Below are experts of layer 3 (counted from 0) of a mixture-of-experts language model. Rows are named router (the router's row for the expert) and show model dimensions 0-255. Each number is 500 + 40 x the weight over its row's rms, rounded and kept within 0 to 999. Numbers have three digits each.
After each expert's rows: a language model's description of what the expert responds to. This comes from a sample of Wikipedia text that the model never trained on.

# expert 18
router:543424573448522398402447435401519500514457429497515526500419498503493471535445481506511426432514516502454468522458518530392500480500544530478444495503562477461450493440515459476523461497545477424552520514442515484560444536451524451462500469551513550540484446495514496527463514472471524488566514464557400497540476536478577501496509482559537531564479469495494484552496558496533529479484428474520445537490499549451460471548449438541483461563541485505478470456594511423498453496563475549497514496548524472487487474535568495508545508489530487462451491501503459506534459509537484512445501507428489498529503491434500519573517441551467506437547461491473482583441544496467475491532451416509467508551466505533438522507457392504510490535513462514496423473505493457528465501458472
What it handles: Verb inflection endings. Past and participle endings on split verbs, such as ask-ed, introduc-ing, orchestr-ated, occup-ied; also with, made, of after verbs.

# expert 40
router:498423587467442465416419472408611499570471494481561586469459550491496520484486462501479461475467488481463477501461512475425476424568542535493481491486476439424469522438532482459463445535541501553484495494484581458578476482463521529462450464528521547523540509455593525471492412452495538461515445537510444542558534491531512436519527517482523476570443468474513522495557494449470538500467461481498501462571442560509540501517512476508492494514556477552527440451468527484443481499531488490468514513490490553551451446551469525554572491536494507494446571525485523518517510461570541503454533485512487567521464501528518416450527530528485491526557528491442516481439496467533431461479470508434514478488506566493477433408491533472502456522484501498444486466569469527543475572462531
What it handles: Direction and ordinal words. Direction words, ordinals and adjectives like New, first, two, South, also word-final pieces such as W-est, 204-th, Fin-est.

# expert 6
router:475455569456422468428434443433583506513457470506520543516457533477461476472439505455460539516499573555516507522494521480443496440494509500455456409433539531510436548462522433468446472435465460568538503496543557522536556508428493501498483529556476497524529454491527527454518525495484523468570460513544452502479467504526537444486468467493535416516458498560550492506479499545451450545486444498493537587448512548500512488496472509567467537521503511487525484409591555539527424485500521505497503517482466468524512485528449564537531559506552447544437530482494465535465553493459560505471473502495467529527562522484549431514528518547485412500495501469462483505470504490567502545453445437525437462514547537543459489394431444539449446491411439497508513500493467552505512562468527
What it handles: Closing punctuation marks. Closing parentheses ending a bracketed note in lists and tables, e.g. (Fatah), (CHN); also closing brackets, quotes, heading == marks.

# expert 37
router:436470593396439449411448380419544504492526491575505556427481501503446491528440504541544485487522515497442492463469460465456490469496510538522455472448558543471458484443567469521530445510542507487520479532498545501560512473472432385453462475555479473484483526508562502466512536414449528434544461459542461539535464525496522510499553498494497484578448506456500532464481475504491523437462474478494461505460519562458432451542521424526493594480505479460545519478548517425468493469488489546516521525465520466513467502495578490496529500506503508469444491548433482549499470540533518468501533494523482531514537511530538502550471463538486475495570481405452552511466517478532498525516454453459486475474511530570427515418488393516498484462486489544458443496518469485516448555551540
What it handles: Table and list separators. Table pipes, periods after list numbers and decimals, and colons or semicolons in tables, tracklists and numbered lists.

# expert 52
router:467502631411453444393398420454540513485479468542508551446498475470443543522496473541519433488535499514473496470441540446491502493493533534519428453447518520475487523484480469456510441507508496514553453530509558514543514470442486460468462481503480475522467477490559528470481519448481494423496458409574497492562485563539510488459550494474515480556436475472513544470498490445505527478522474460495446504526541573478456453514528462501518569512531486484503511471577576413511485518535488521527547532461507482446460484467529451533509502478496518496464446529470479525507441541569493503510449501546467533526507545569611486554512471517455528488550443438455488541413519456533489500522481440468477458448430550545440458453517413529556515503498446502434454454494480514515453560494557
What it handles: Separators and punctuation. Table pipes, commas, colons, semicolons and en dashes separating list items, dates from names, and numbers in tables.

# expert 63
router:483455535473427454431413497432604482541456470529478575476470521466476499524457520554481442521506519427434499505498508459492486495509580537503503499528541517454468520479494497502573513575507545488518533566461567529571490488451456437523446474508538510538519443491531470492429513467464445469547486486553437546566447532531524426492516496537501452515483504477491632457488508434524547523539501457457487502500446529421490483543509441482496530501549468477533508419508453505505496492520575567523499492417426479481454471502488495525571490477535505500444513527467452554494473476480531561492474485471530567522506526438609501521503541558497473487502486451438537549515452516546476550511514483460451495519563558588485492388473485530521525526470449494493478538524444466523540584510543
What it handles: Article a, first names, initials. The article a after is/as (My Life as a), common first names John, William, James, and periods after initials like H. G. Wells.

# expert 26
router:460474581449443437433432487467580488466445478539556554518448531455442530507499502484488456539518470481515508497480530467432461439533502466525502409444505508509468596522515482497489405485520524556486481443498527507511561524426469507527436525550531505485516488467551545466471510472466532459559487493529457519553472544492520441503495495526471467542417420508517472425495521504444495523604491510530479522565513539490544511540581477515510532499606543517501468507521568505457453455529554527500492543425484449497474528524499483521468545487476491518448487479466496531478486547538554536505463470502538605506560535503566428508553532492501488520607456457429462528444500458440463483488510466540433553465520512536484452413490426556454517578487458448463514460544530517513482477502499
What it handles: Colons and table symbols. Colons after infobox field names (Nickname:, Language:), also spaces, degree and minute signs, percent signs, table pipes and heading markers.

# expert 32
router:436458543506386438423453391458549439487486499469480544523426543509508521486398512497446524461535557482431533590462496489423511446521488514534461449447472512467429505456524493461477506461491473579526516510532504556523480524484460465466510450488524517520548489503559539536459525490447485502604481498482460497479499511488538437466494523528506485565454535568516529429481490489466514529466469450460520552471502568423517482522575516513588532486547538408499554473524548534461503511497475520494515546450504481505419529462495525537577501535502447417483473484469483464503487498521447476511491454505546518563488539440497474431579482536470446564450458414451500496444496521522437493447482481485484487511562511507469510420479477579513475555493449495468475540498472526482512560463534
What it handles: Dashes and accented letters. Hyphens and en dashes in ranges, list items and compounds (11th–13th, al-Sharqiya), plus accented vowels é, á, ö in French and Slavic words.

# expert 51
router:576492551475463490528450431440502546555538537536505542451473507482462538556445560522436433480504548513503523545476526488440487478502519516479481448491524466488460463510570457498477435514578454482546536423522591470548485468426520492453493482547528515499473456525530523451535530438461569508605509499533410551542487494513577475565572456508541518550485514471488565459488518552483569502504548487390532490527512522514482517515528475531544485546528489490571487481594495490442472478511579563521499480507469473528449463512503497520529509542481462481378440507523491481477479528484448492418489481512507628464522489519491443520541539525464453498594464453470513481450471476501438505495532484431457492514533517516459500438542447535471448532491482480521519493554471511533477524418556
What it handles: Digits and unit symbols. Number pieces and symbols inside numeric data: digit chunks in tables and catalogue numbers, %, °, ″, ft, coordinate letters N.

# expert 4
router:487462651537411534445448480433511567517501495500504546465521513502456497493440529499525408488610489435487514487492480470460505487523538545507447404503522474474434592472528452461505499520526429458488554494510551518544535517487513489461478500540536488451427489492546488541475493516414495497618512479494442512512518452479582458477509407517527556556519507540544487468536516420539534520524506505432495522492510543447478500501541456505540558538564457450489446409545527450437503527508526511479473507492487411535470511554489500493473529506516536506419553465514476535526547534491549456491522539479490575470482522476536451578512479505483469450560448547449474500490521528530519499506537466474479471469514532566465554503531415542569481558520449484471519438513483557521481525489535
What it handles: Numeric digit tokens. Digit pieces inside numbers, especially years, dates, decimals and table figures, such as 1961 in 15 July 1961, 3.51%, 50,000.

# expert 57
router:397476538468435506457433425438593505572495452441507523526475538495468539488455554454487552495520563478469503601496528489382493472498510534535513458493549482450452535446522457535524476506451420507510513486501515480507563516443504500498463484506589492477529453510556558493434500474417502532517441526485420471414500517489530481514444466526517460563469507491533555404529510555543498475459511459499526560499479561553476473540464540512486551505530468481462465509553490515437480469493450519486530541550512392485506530447475513496482540498498509496441450464547501430536518500501563475520489522472507537515491541476530462465531516527509455487502434463462499494423465445488452483531515440470387576529512544517515443458417484542493541544480487517532451530557466475531463560544554
What it handles: List-item hyphens. Hyphens opening bulleted list lines after a line break (species, places, people lists) and inside compounds like B-70, 1924-present.

# expert 13
router:501442608449435413432422469427515565522508548493554500468467533520553493562475544502421437458525507511530532558426487514436451481516506519530449453430499517458524524518535413438547521459495411502522565464516490540529471495448486469434460457470512550457474540491542441507471509481454587493498489502542425553542502479540526517510547473471575514538468543454529529523460498458572580476503492480504492523483512499516414489519527429496502540567547531478491446430505487447504521512458532504537543482542495488517525506455501484537497483500514511435429543470520527536533523521486564501487540491508470569460532534450555454535561457593538503536569475457432453528498511511538442471464573503470465523460511516495473466429582474492545495511505459509481472494523459518548484506536595
What it handles: Noun-ending suffixes. Word-final suffixes and plural endings closing nouns before punctuation or "of", such as treasurer, painter, remixes, -ics, -ology, -ations.

# expert 38
router:498480513427462483432442400467582475469484472506530491487489469546493540464501526497527492452507485458477485569453467533473447488556557512478523440501559549463419540463536469436510412505526480492491535541549577521517531533404462426459482506546503539490512475442546496426490523470484487521639456494490485581522495483476496450516516479494603456533449499548439550486543502424515500519553457473477514537553549508473515426494525420541512536529553467516549461436531502482487440516523528513509537498526480477482440564462540516531526563507489510503477503421551494529486508556516513485498510512530550486511542525435575395450529489547493503514534453499502463562491562544492386510482428478475491484505522502504484434501487539536486491530426437531526492548538463567545469528488537
What it handles: Line breaks and headings. Line breaks ending paragraphs and table rows, and the ==, ===, ==== signs around section headings.

# expert 43
router:536396556452429416404423461426514493553464443492513553525483547476541475497446468497449480461494506472461493521433564443457491436547565497489555492513465479448418530412521433441514453485509504457488490480526564528503484493431491489479453467512491566527560508453614475470480471496469539482534511501577442537602520544538503484531500448492534539603494501446507465473518521445526534426437517447482525487543483522516458496518484485539522481548559505476492421477523556509491469500465507494457468503513440520513489544556511516538515527540477543458426549476498438512557481499552483495455555492438504497498487483499594443565503503502484462488564522471395478468462521478511409520534487507503485486480544527534471435482519471518547498460472456501469432500533488477540441505482531
What it handles: Adjective and adverb endings. Suffixes forming adjectives or adverbs, such as -ly, -ic, -ian, -ical, plus determiners like their, two, several; e.g. Heavenly, heavily, Tibetan.

# expert 62
router:434417579471447451417402407443561451457516472537572562521465521474494517517485503520466488479527518504502475521453472507454495441509531466460494507557500509450405551484521448472412483525505495591511507518507552539496561538461493469524485496517515505509500515565504533458430553500486508477504421481507460507529508545449496435456432470501492448575433497507514493444542467526496454510508490529479579510495519523484553482534563449577479500512589488552519493446550514521517483425526510517541462509441542411516476561496492530534562544525548489491468508457482463537521510479464514486462551477517506586530513491488508498488534537546452443568515427434436509534498527506487458546441462483440445495538557596524515514451440498553496444564455447537477535512593492500499489516504541
What it handles: Letter j and jay pieces. The letter j or J inside or starting words, often in South Asian names (Indrajit, mahjana, Afrojack), plus ay, ik and Pr.

# expert 3
router:443411540455423481465408442458562507494474432438478539529532537482438518546437526482481413536509557528495504481474476522440454513477593499485472463473516479475512577484560469468510473417510505555567524525506574530575510424485472516497467448488511509495496535461560543497493494444450465532533445492453474504538496545554505453489468547521534477538487512544539598508518501421500579504554547484469490545498490538532452500512496459562531523481513478481557500423531528466531468475525570470458462487506509460525498492476487489424547466511517493448488462488441439456520526519529473472490491487484528543484455505466522399573522492630474531515542494497501427572506530482477446556554474521458443463498463502539471500461468478636538502481551490458447447466533512496527499528463496
What it handles: Linking prepositions. Prepositions linking nouns or verbs to what follows, especially of, also to, for, by, with, on, at: completion of, condolences to.

# expert 41
router:524480573434418421445376447443605491446481478437519552461450468503521514505461518497520395484522497481481439516501452527437533545505515556489450493421570463452501528451534434502461475471523486473517585515429548441541423502449526505528505482535502510568497548454506522539535475442463523500558535511539469498464459540437510460517549513513500525533518536521553534439436462452510572552441471509488467581543546563478463529513488477541505529496524468536558515459496530464519451436484536485465522492503505455520498465545477458526515488537430500462527469502480464482524480510555533487483475521487522539476499521484549421536499473578451579502592489498472497554476559458487462493500495526442481488512472505520446531428457460563481500529516465579475436489497524476516432563440511
What it handles: Prepositions after verbs. Prepositions like in, of, on, for, from, during that follow a verb or noun and precede the or a.

# expert 44
router:488488578459432430447437461465572489480456500544490566535464488506455572539483544448484423467552496490496469509464503462438511444514523464484484442449528580503508591471460447484489456485465529579502517490531556488513523510427453501500429516571517499490512463487574535430437536486483469442536460467485460532520446533503526510467457491535491434558414441527537515394497480507493493504536456486525466484519538573485520509520591446554549515493560568484501510489507595551508486499493492525494497548430504465478479515520498466550505527516501479575439488452526446518531521569530502499528448479550527597533554521523553477508593529511481532531569430460427483545442508438493513518505443491516459510448486542551482484457465459517441530571515429468475488529544510493464461484489524
What it handles: Colons and capital initials. Colons after labels or before lists (Weight:, tracks:, They are:), plus single capital letters V, E, F starting names.

# expert 17
router:444457566490447461437450441429575504488468433499569570458471520508462480550466512527494510510551478497463452615474494519447429475514503541508463452454532488521464499436515469463465485489586554560526407480480527512515511465435455475476468479481520524529546510502595546488478496519456516437498430499502466558476451488515429467525494471588517486551467510582476504434509460470472539520486477415484487539518460516482481501498582430494472467523551557488575548471515554547454454474504511501474503540429535481561489550527429523563513579534603513479438481481536501484473483526455485502428455515525521541463527519443594489459517500494464474485507471487460479515476568482519499514541518440500468469495553570538492552503453460586514504552506458531477525534565477464518469539511541
What it handles: Opening parentheses, word starts. Opening parentheses after a name giving its former or native name or a conversion, and first pieces of words after articles.

# expert 60
router:413451575442422444401415423427554467507451437538528570541496504507476549514432502479484455448492547532504473591484462497416500405517499465507471464481544511454454529481524449492472446457479486563534442504474488489544555526454460498518532516513501512496482481486473479448464511513473505479524429551485457529488443517485467395534483497576481488540446536502522528437512496518478489541516525477460536515462515535496483479515546441541479539510537480541494443459518520465497492502488490504486473546415514401516425523448424549506498512520525516517419491391530450550508483491499511470465468417510536564515532517477488486543554574538448483507508499445430527523526505489514504526447455455508486470479577524515550458450461474575425472569428493508504558508486461518498542530482535
What it handles: Capital N/K initials. Capital letters N, K, W, X in acronyms and codes, such as A-N/SLQ, ANR, KNMI, NBIM, WWW.

# expert 25
router:487455584478410469450432423357599490441507470508522570443522558532484563535440527520460462498491527503514466543487496506425511504505478531540479479526502456426497499517538451433480391516529431529488428486522539480514479390436515478405407486517455489489449447481506563512539501518466533452543476459515459512473502494514541481514503464508527479551518510456549539491599505503497539460498462498443519501488473549447481540443545474509534520488517468500544475483565529483459487444533530507481483481503478449530462518547489500518475548550460458476468431505525541531516515543527455470470546512557492548536476507489510473509516529537463432508572478511438501514457501462516440504548426422482454441499527486511408541554510473548489469550502518435497446506559482519533481549477571
What it handles: Numbers and percentages. Digits, decimal points, percent signs, units and closing brackets in statistics, census and election tables, as in 15.5%, 2020, older.

# expert 19
router:442459536461430438442445418446561450526468502565552552522534558567453543538505488528467513531530537533486497528534558495441466417538558457459459479522533542461460546495527438462459500488452510592514500425512550519464537486421506433506490469529512534499499458460505554478502543454497491505591443446521468520454495568472557448491500499484530477492457502524486505454498471486529536572532537457476512551455533534497534483561511455511521515492555440536515525426466488545501489468467519520521521562484526426550462477496473487471480543517529504555432525500514536492495557556498507510432473510512496588525547483477520549540488556524462474521543433452440459528505554540498537522474463474443459500502575515560412461446445412574444530516439456569449475536527516527548477554480551
What it handles: it and v word pieces. Mid-word pieces like it, v, as, ar, and capital W or K onsets, as in Outfit, Auditory, colitis, sauvage, Margaret.

# expert 14
router:452494533446414406398374433435566492445512468506483547474502536510501455502497508501431449476465484466476471560441565512540492467532592521439476513495514542445486474454501422503545452564523466479498548508493486534503476570464481464485498566522471529555469467440524497461538548506414498533500494472580437508474510534582552476470516496620582521531495490473506548449520482476542508496492499484502529540449458540523486532494459475473456458536566466438508521449539520475467508471557516527473493526451439487576471553524535523533537523528449557471441424505494508521480508503540463496537511503494552566563507465507553501505442473590431484481583466501425483450513476491471448490552492478513475477433525506510455475416503443493527430481514485494511494517545530507487493505450515
What it handles: Function words. Articles, conjunctions and auxiliaries such as the, and, was, a, is, or, were, had, in running prose.